config = dict(
    moe_layers=[0, 1, 2, 3, 4, 5, 6, 7, 8, 9, 10],
    normalize_top_k=True,
    balance_bias=True,
    n_groups=4,
    max_seq_len=512,
    train_tokens=569000000,
    max_steps=8683,
)
Below are experts of layer 8 (counted from 0) of a mixture-of-experts language model. Rows are named router (the router's row for the expert), gate (a neuron's input weights, with its number), up (a neuron's input weights, with its number) and show model dimensions 0-191. Each number is 128 + 24 x the weight over its row's rms, rounded and kept within 0 to 255. Numbers have three digits each.
After each expert's rows: "gets" lists some tokens that make up at least twice as much of what it gets as of all text. This comes from a sample of Wikipedia text that the model never trained on. Tokens count by the router's weight.

# expert 11
router:136105135124127128112152143078113168120149143144157116089156138095100111144137168151144106135111114131173109137143141087146117107158156147091120102146068115086153130154162097168134156143080149098134122102138127129102097097100127156110115100138108098120184118162115125153108127128109137179148145115106122098151145115103147124133103129129134167120155161152137117113156118134103098157149142079091103131124168161125126121117121122118156107089120078124132140112196138142079145122130167093125110113125149157096147129132129152127124090094124166154082119178135156152123135109146119112
gate2:139133162152130122126113107149129158139101157155151146107143143127100175116097129122163132124125130152111098092100131153148154104119091214134112135134138104155131125123138113122115114109157144131157119109133139108085141110120119112085150117165142093111144114117109121161149110172154156134167129094180117092171119131110122141111121131148096113066056135060123119128130111121110141136124122107094140135121140138078128134150103124096148109090094132111100131119120175193090137096109111152121158141167130060130113138109134095118124131112111122112116150101110109106131118125101112111
up2:120100132142110084079129140123088115082121161167146101122100141122102110117124112135160110109143128174154140103114088160171117133178142135115096138125149105165111130132073124152102134118166148156175118095117104114118114097123117156150125125136119125106147106048094083167140102123151138123126139156121123098142117137166145114106130089128142124110073154128162140081098107121121137131163109127119141101076116125129122101141149093157149138120104137164137152139154141141152158111099145130117133138078145137155153096099116114102121116113163127085130153146172078123103126112156126143
gets: "ed", "ing", "ated", " on", " used", " for"

# expert 14
router:130122119139126127147183157121154195143081136127128150104160140117108151102115126170119084129133115110141125129155148139112097110146189170133135108130113154131133177131128114146092137088122159137126113111137114131105101139109142167132119114156100133101174112166117140159135095095146179148158113110110130148148160134152113117118146165120115107148136125139113132090127143111146100159188137102140117151120140147164110120124097115107127143123192121096152141103184165137114133097109156096068137184145142164115145130159118131177123111114154119109115114152112141122105157102132083133
gate1:145147114119144147118135183085130111095141129155140152148146150138152089097089157162107089118125130112162141152144153123094085147160119155116109137090149137174109153111118117181107098092158106105152127121158110133125132144178130166120066103114138126134137145104117103080142146131140150104141102157130070159128146137139161099130124154122121106133103130139142116119146139084121100148196134126144109164160129135148110103149153128096062114125122157154122153135135137109077166170128136103107160140148129133093117158113122152114105119152118169131125112123152163123137154146110098111
up1:115152168127138117082099144101119074077180128167129137118119122126140114145098118126126080123134163144132135129095141105146133107109097158129124103101121097101079099086146150135134132153131098157141154078093107151122134094104129124108125189119096122175151094075166101138149120150131121158147169088114078131110153115121152131132106123137143080117140103138120124150105121110164147134097118087173110110115122108179097117157106122159123124118131111158135120143108094105126109144121139122127142118132100124095146144174150081160087081123129149127122124142148102094110154147117130125
gets: " and", " his", "'s", " of", " or", " with"

# expert 6
router:094130114111128099152120148099186138121112116115129129133137144111122165088121107131158117097086092129150112140132117088156115135103126127147136104134108121086137112163140119121107109113118137115183123064132114139142130066124151152135148078142129142105173101131131161124139108109162147131130104122086078097169150139124138124130145150136088112137174152106129116131086127160145121149132196121135134167104123149156109124140069114141117141129145081127112117119170140160113132114119184065124143128136122151140148138189127125140107091137139126149123137143125140106073157081132119144
gate4:154114169116128135136142126134091074139152138127115116101083106165172097120072153158084144111146139129130082174126107113134114152115112098109100114102104152108159132151071153096104183142180129120168138156144111140119119098083107134112125152131138111091147144123166117118144116110112137115173116104130143119131089167157137136109123093145136138112120157102149138120117146144163127121152140152136108124147114166117099123134088112093090127154109137135129146160137161108118121144127122125093141127132105091081120110128173080168115159084099112138113131118140151119129185120143176115
up4:133129128115136161116168089157112120116132154124163144144167170156092105160186160112161109114170107095122130112132155131076113086087148140147124129161177106115112137120127150124166096086085122123082122148107117125127105153114147115125126090148137140149169130111139134158136100133156096142121157132137099140108134105124159121114118115128117160128093124129113148145143080125095076143141128149139202159104140078119147102118117133151162099137108136101109155092128108120151083133165152130168141133139105190118118140126115136082153132101141140137143107109108121127169113125142098138
gets: " |", " ", " 1", " 0", " 2", " 6"

# expert 16
router:104118144151137110149144204066098129167143127132155118121150115116108155101115157158120129081132105123150099152133134100136131138112157127136121098142121100099159123153134131136138127120128149128115132116160081126123114104128131143068116098156127144096172100171133186129078100107121163137147133122137131089119142156113138071106068144131104163104138150156110125114142153110149119137129138113127114144125132148149105167080111138145063127104159085103103120105135171125130178126106114101104159141120151159124136149148127165142144109115141148122135105165138159131108131083106089132
gate1:092114125126109122164153145145121114122068121110130147139156086154084136159111171163133121133127130157110106146122107140141103168126112119150134147141103087101151132152134158125152102140148132112116132104128145129166142121092160154135102109088152158114126146132131138151127126112158120131159135148101166149137093127152114115171134113083127136192144140170121128089164104120131141121137137189131064169133127120164150111095116136108088113135145145097154124124130183160119138142109113104140081145164158133169140080114107118094161079146122134128105122083112111134133150161077131136
up1:120132093129117151121123161122128135118129087117152096152161144125113117145127121111134177115152133146083160106117113134143139123110131151110124147088124129146104151114124113139172108100123117113123129103113085131143144081110175153120114106112125097100102130127106144122111112110129159151127094153114130158141107104120149154151106101090167128157109155179124134148118111093110120106155115140140083101110104166124178147115118118112128150114191122145100114128091104097154139163119133111107011108148153144111097109100145137060137099153138134123129165127162157122144158116161119117
gets: ",", "s,", "e,", "a,", ")", "),"

# expert 8
router:123140070110133112109134125147146169166111089136111145136156140095096145117133155144143125081099110123155124117149140135116106146128146116089116089139117158128167157172141107133121127136151144156123143123117096144146133052095163139134115090183118101114142099145147155145148113109160159147104077079121105121114142142080169096109113124133135135105137174111165157141145116112113084143162139131137110161097106137156129132113109117134087120093174099140113125108116143151143140136144168102116134146131172131127130166165126169143099106101172125164123149138130127116102149127153096080
gate3:093154134126141069154109111131102149168167174163116098104125151136067126127139122147142119143123124101102134137130121106103106122130124135108152141137103125131130096119150104173123136128114103108157160149149145127121128109113141170137143075119090142153155137137124108130149083159082135100137126075126147192098128157100141117105115116111129102090112191080123113169174122141109111154091139162111152184104150113138131138145098137120114144124146091134113120146119156114135117103119137101150131115141087149115133170124152107132119152175132176186125146113147119133087137116126085140
up3:143169148188115124149131114096140115119107150167116146138129150136133106140149127145105151158148120114110143124139100099079105134119120149119156129128086136105127091125122080162096136163109131131154115182094094107146130090145133147133112163114129123102150112173142120091135142149125140102178157151108112168144108142113160065112165110124149094080121141132109130146173107095127101116101132111119135117107169149130122147137098130141142119104101131122107111107130127121125112107137159160118133110119149128044125142113141104148087150133083123180144127125185144132071150141121086150
gets: " S", " M", " N", " B", " R", " C"

# expert 5
router:121086109113125181111131087098135114170147115117130133091124165123064150127138187147164090130116074085123111203137131114142131142093165143121132128163079156134158132144114106127122160096090152113140133110146125132127103053163153125108151100143114088106097112150116192149126101132131131118116135131102093103135163121109114106147131165140112140130152141126086158137153140150129136174125156119109132119116155141140137152121115092129153150122124133101078148100146152130115171129096118123123108122107156098119144179131127125127140101135133133141099112135111162148111135124133094105
gate3:150116125164103155149159120098146116139095133125159112129120163075095142115112122096156120131153161128128132160162126127127135118144112135062161147128144132145130177160149137132103142170107109122102083134148168123144115129169132106129146138125164116099099133125157155133137126134111162112105122157081124090092119154108128087124110129189124143114156136116117092146118190131144142157154103173090115165147107141107122120118106122161153091093128171168124117105121149140137144120079121147174130121092161142100137136110094132118137141154147114129085112178126108122091155129105177113
up3:118101130145116142106096107121102136143104118094177115123136164088122100135146123104128118100161144098175131152133093148152145092154160102118162135143145146100142101163128163163140134199167120123088101146104116120116113124123111132124108137159122121168166063126119149112127136143120114116124113130103123090122131122116159100111136120191097105134133124137087178126095095113167092111154116099104125120122149127136147177105143098135108153112133171121079131121173154115123148151128117132148156144137107150124158110135141084135091139155156151116071091128093118121166133154144153150
gets: " f", " d", " s", " b", " h", " c"

# expert 18
router:140146087141138143119136118103157156106135131124153127140138149144140144089086117156160122138120095139126121180148122133177100139082124116105088127129101095143141122136143128166093164108110146118135095107108115125098098098132145161114154066149089091103154119127144139138075127135164145149100126139144112117131180141145140126103140130159117147143151136106135141101138155130117117126117144125104093192092105131143077144089127100118161129116125119143144185081184155173092141143134108093106089126147148152105139140192129125119097112122131133120087118146157155140091117124160124111
gate1:099143180121087170149143166119109146130138108139144090133136134119164112117146145147143118126097160087087150114115126152186092164084136175160119114095150082130176123125159124106104114153131154141143170102135136127109118134134084137109105146153138086100194148126116121110146136173102120126156106103119092128107115206136183127096162128132105124094135112138149177096119154095129114142134133112114148165087126137165117101127107134139131153143117147153104157119125128123124125100142131121125106136137116156084115134108163128105109115112115104143091128170092139138121128147126158119
up1:129075113141149143111148135125154129119126136107109141159146150119136116128113169143113135160119150154124123104129060114128121122087079102150161129125075099095118136137108118146163168162089111097156138158145086104131134171113135093173125096121158148108069115151120092137164154114151161138141164142108160124125110114143091129109110114131116117177110102097128092135123126135144148118136112124122107125092127121113128144165149135073087151112180122107121140131153141083136157128097159132116137173098167077138088131103100120108142141111172142149134109111120129158147166143134134164
gets: " |", " ", " as", " first", ";", " %"

# expert 2
router:128107115111152170147148122093170184117133120138142120102145133123135168107137115152141107122083111110140093168116132121123095143107147120116095108134120120132153163128164104158116103095136124072124117088137094166086154123133145126084126097123117098135154116134138161148118102128136143161152090101080144141146157133093130114146118139131110127142174150137136133125176169144175119127125129109109129147139156150150093169099084101147102161122173127113115131082183157167105144105103161101113102156107139150118155139165083136142106132128159140118119090155117187150127148110138122128
gate3:112110109136130166157138107111090110105149148091147099102138118113148205119138126163150141115106150109170084146111147114178128146136107093145099121128106122125125140117157111106117119142161153134172145149162117141143104169115154120143151095138075131122068089127130157139126121134104113142119168144126101144123095146119119150134109104144105128168155149110092135166128149125166087125161113138105100122134127103131111126117092150131066144115133145137116145122126117075152110171135115119162102055157133113125089132122158120079140121138089144168103150128122156097089124130125147107
up3:094126099136139106145135135095144101162085107159134091136088123115131139168110133173140131100109143130116101123107120132125154129179144139151098149129124145073126187134135135160154099128162156134148131142120124143164085142133110096114094146115086110146097121145119169151158170137104100101134117153145133144149125104140129116122127113102138101125117132102123127150116126076098130127169123116100118074170130110177111103089151105121141110122134137148145084152138125111136124157190086094131124121099081134111155155175180145093111099092152107180130104114123120106138115152112147116
gets: " |", "|", "-", " the", " a", ":"

# expert 7
router:125125124172131122146162160073156160162115146165099122108142155107111119125158157123141116116120122115141085181140112105145129122085132141124097135121120158124174128157135086154113126143119102072129119068173119123110137092121122107150156100129125129099153111128095138157108086118155149111142083131081098147173130143115156124121136170130155094122177127117136145051161138139142113172116130078113142154129144158172122100088107115123093148080116103107112150086159143143120163119156140103114122168127125115120139127124139132134106124097148140116130128143117125133146138105127102090
gate3:127141095128102123083136121131133098123127149147134097093181144112113137155186165120063126133133116111114108110131123072114132105107109155126099105107095070105141147168147161072134161130112159146189112103162115147149109157127129115159125136109138109123127137153125120143142129124186138122115126128166086105123129155144100105157174142150159136164131133134141160082093183115145121129127126147160144082120135171147101134150131137142139129123152158140100128092157130104132099087116128127167166126148113146114131174148133102126141125097105123140143164103125109078125140133145156129
up3:149112129081126162133159156108133109142107127158112097122108165123142109126162131137144164150131130121067131139107119098142136166129133120146130108147128111100146147140139099122126121143149167128120123128132146197154169104141085115080172125141117126123132135162107104181103120182085086147084139102132185146141126175136091133102153141148143119098114112126163118150148119175135105153102186145178144148139116165122112158124165096104138112129100160161139126091142108135150155158167146133118119115128092126135119162114141135103126111144135105087116100124118144112118116081160111155
gets: " the", " |", "\n", " ", " other", " 0"

# expert 23
router:116121084111120105127149111041140162158139122146165154071164152089111141117090111122092120115088104118134114167138153138136151146141135175117127117135113102144114123162085109134152177126105134087141112106169114185109110125138131148122153090119119117122161110119109153135123120131156184135119147092115101142174151143131150137143150157126114150129166117145128131150124170149136131132108166109097127143120152127184118144130102104124108174054137123156135127129148142135101158139099152092114123148131133150135120137135135132140100116135146150142080124157116121104104177112137118078
gate2:097192141190149130132123135102118181081154148114122106132105110120141099103177127136135112099098143139153119127119142129106101161107134130116163083148172115148135144154116120161150140079124145135172101116174173171144181130157143098125137088130117140154117160136138168149127129122094157112108134161132138100154145132122162095086153117154136102132112176147130130110117097123129137137136136147111144155135096129166143094131122095152170149080145124134140087169081152089131147122141146126129178150100104123128122109128162152128151145167136130099163120114139118145157129123114136115
up2:118148102098108103116143137128154125144135122101099142132120181143116190150087117103142136086110129132196133157133135170142145159143136144139104070127093086144135114077137132141133108137110183162149161136132132158165122141082158139090136124133129128127117171195116157175106175160142117166130134123118139107104126102124132135123151116110160119101115128114147139097095116098130163120097120119154126115137109109120132121096144134146140105121151135159124115122121139118132135110133107149143072113116131181159171174165134144143147131176128121104163114090076122127108114156157123145
gets: " of", " in", " to", " for", " on", " by"

# expert 21
router:109125072131120140099139100085151176089103069153088147128145150105131155095120141123127120095097115098137121133153158149129097137062123119138137115140110135105148144133141115152134121116117163113112096114171144134101121075124172166155124104182132090093166078133130156163118107126115118124144134117140120125149146156135124110132133156142115175114126144108143164128184174161129106110161134106116136134081138157132141157100091093128100140130123113079120113121127134139108125113106123130097123128101153124080147133166138167125109114128167132162083084120121131142116151106123109092
gate4:146154165092117107119120158162091150134099108154119111147160114106151117118153180175116123086116114084134118079121178164143168056102142136135129148146145190143133141105108144165150160130181095098125109127123110111166113134112121104149094081161128094171130112131132152118146100128154121115122183121096123081122108153094116133154171147113126141105119130145105156182136142119106132156130113104136087101132123133170101149172134124116148151126130129120089119137119088109102112127135153142111127123145115110155107108102111136158133106133124129132113099138130086155107109113140100138
up4:126119091160120166113129149192095103140140115142067134148115072140122126159135141136107157124123179108124134102146165117152109128106083170087107149099132106140097103072094118136108118107127123119077104155116126164138090126104145110100121127132146109100174144138123178144132091160106147164123147159093127111087103132131103136150169128120115118115124144130151095110141151116114109085152123152104134074147128152150119126112122131098140126134113141164134146154146123116107142103102130173131091104122142136147108141112120161147092125107137124127090090157131099118134162116191091114
gets: "\n", " (", " \"", "===", "==", "/"

# expert 12
router:103108124109123134143124132073124138137162102148171137129156148129083110124112115126172113121117096114134116137166135102142113152093141175095086098136130127144143141131109119131103152126112138119189129124130108110097110116130118120111139121158128106078146111133124122159091119114185136161139092117109079118168117138096147122106124115185103156125141118142165127111108150134134115141150139108092094148099149132148060166134084120105110125109162099136102148134142134153128143118087126086108129132133171173072121122164120124135095098094144115145061150156136125132098119119184115111
gate2:089123136142144152122153105117086109120132135148127154106147074126144122115115159153113123110157116118149132167128129103131148168156110093118073155127064111151134206109132120101119128112128117140151148096153107159137124117122144087102148095133128106089090147133146150120090129152110132138112103159161130136173111146127099136107114134161143139090153146157110155107104125198140145138133152137131089138144092135142136142138159126132115142147114096177113137193122127096110104158098131138119115150110143109118087154154130107135101167124127187095166136112109156115106135170118136090
up2:104170150091134099121127164109136114111120187132142122144145158150145137091148129189119095151103131106158121106151130110137112121109170168124093131122097127122093145153182124131126168106129137121108102122145079115169130163108129143155165152147104116098100141122164147128107125170115149120133143130107101125136166098128101158127134161124125160119131089188148137062101109160150146087091106113108088086110110122107172116144148114134147143136175118152129136172139166145128153140125143155124088119118114162099109149144114144124110104126152137135127122102148143101129119155090122182
gets: " the", " a", " after", " first", " in", " during"

# expert 10
router:098107072121123130156128124097118147146128090147125103138135125126115164108086150107136083090123120103149103137189118112144098142128128153091101097147134165100127166124163112177097124155133135097141127090151094162161147099079163132149144046159113142150149124153113124128113118116130116144128135130095125125157136119115124116129121138131102125111147176103130155079174143162116105126099152107089109125134141153173101161133132097102087162130130106108117170131127128144108125077112145075122097120104118152162142134161142131127118117142124119066111152130147114132090140128131141121
gate2:122128166130127180136127089127151098187133139132140125124087112144125136131114128131129142155119105131109135148169098146147147156137151143089090072097122185160136122147130129160085116112115133127143134137175147149125119100118138110147136113111135131111129124152100147121146119125107144135098121143178119097102122123098116124163124152145098095162146158097070094074149118165116161139094150159131122142133146113126143141069120133105157113132148134163093166136166102135074152121143126112148126101078098136131155154107103110110083117110137149066105158131127106165098151154101138142
up2:113125112143134128122092139118124146099110103132102153115129116094125122133121114134167098089176142169114123132091136147109081119126129114129178147149115111107113103113145149094143086123108111076118161119147100107126141169129132190178174096190145117099108107132096082139150136077124110102089140146124134144118069151151114133076143140176161156154153100151144131141093135139121127124136092124182087117139126150137143104136124105115106118137100119134147096113131139107152128107103154127118141125125147090125098093118131149130091128108088131094093124140134138127085103076132113134
gets: "-", "\"", ")", ":", " /", "′"

# expert 20
router:111103124111147148110115109065126146136125105128113159084162125105126152117120110138141124099133098125163072138128139139152150121116134103139097113129085146153189136153149127123133133125112147134132094126142096143108086107090170124129137098145129075112180072159107131162117084114120140164152135101069092118162175166099136102093115149150113181120134181128139155124157149127122105133119149101141162123121133143153154152156124092117153142109131124145125143127176148138101146089115120123122109154095122152139134151126116113149119128125136140088128126172128117198095145104143113138
gate3:150115132100121118150146084096162136130132094121127132151136149160127136107077124125137106115090101136128125124119104096137152121132101108102117175113100132067113106132099151157166137150152141129129148107117093088151160103159109132155103114121108089153091108121139141121179083138145119160140140127103182144170145108148090094120111162123119156118132138140165101143159103113053132125123095085113126156137071109177151148149127140124142139151105163119156149144087142156120166104119129123118133141144116146143180132123105130124127124130116112165184164158122106123088149106128143110
up3:131162130143106107130123111135097151131141135130177133130096159140123091119089112070131099120152114111098111118111090121132148143111117093114073150134133140166135109155143115138118150193146147132141135117119151123124104095141140138086099164140127132101138099132128149099158082081179144138108138123111146131133133096072117119109110078098082126117153115122146163114090114132150050126116100126095127112112145093108134112119137149129135156132098145079141090119105128185115137116149125141124141154133114151115156131132134142126119177111092122109184188156109126149144116122139090128
gets: " was", "\n", " is", " to", " were", " are"

# expert 15
router:116093116147155149123126166094181140140155092138160155116158165119083132132124124118122121129131119109155134137135114113181100128087180140131105134128122105110144123145172111161127147098101159128126134105178090142118088064095159151084118114136098134120146107169104131147103108096132135127124136108090119150156152126085137079158119150173124171134151113168124165120109162131172110160161152127114106153148152116163146129124097103096103147117151130146119149121138140147089143093116122099111082127120123128074126122147101138166092108117157141159107119134139124153114138092151114135
gate2:167101124195147137112089131118152122115137099107145102100158086126161122167128135116162131134124130135172144147160102132166137139113151109108172114132131140118141126117122143159142100098122110129099126086114116071149086137118123120144100128120070096091151163177151137125168137126114124123106159119111135092127119126081082095154119158143092172078121118110170137136163137109127077132091092135131114125095112118118129101118106114104131104114169132142104154158145144138132128102135089147140099137147123138114148124129077102145091107155076131149130159136130115132109173113106090146
up2:107120142113127126122159099111138177113151111108145131127138156121129117111159172158086104100111141146136147119159121085133156157112140085157139154102114125096101097080160094134122130118106138138141084106115088119110124137133148111113121151135162084155156110083118139141150116094155130127178127118148114113098105148190126160093113131145131078095128143167110119141127141104092124160158077130139154093161169129158131144066144116124118143109157129093116136128095148108144122128154122093142118180109144150147105140141095096127089148141093112169156125140117124154133186136124127109
gets: ".", " The", "\n", "s.", " that", " which"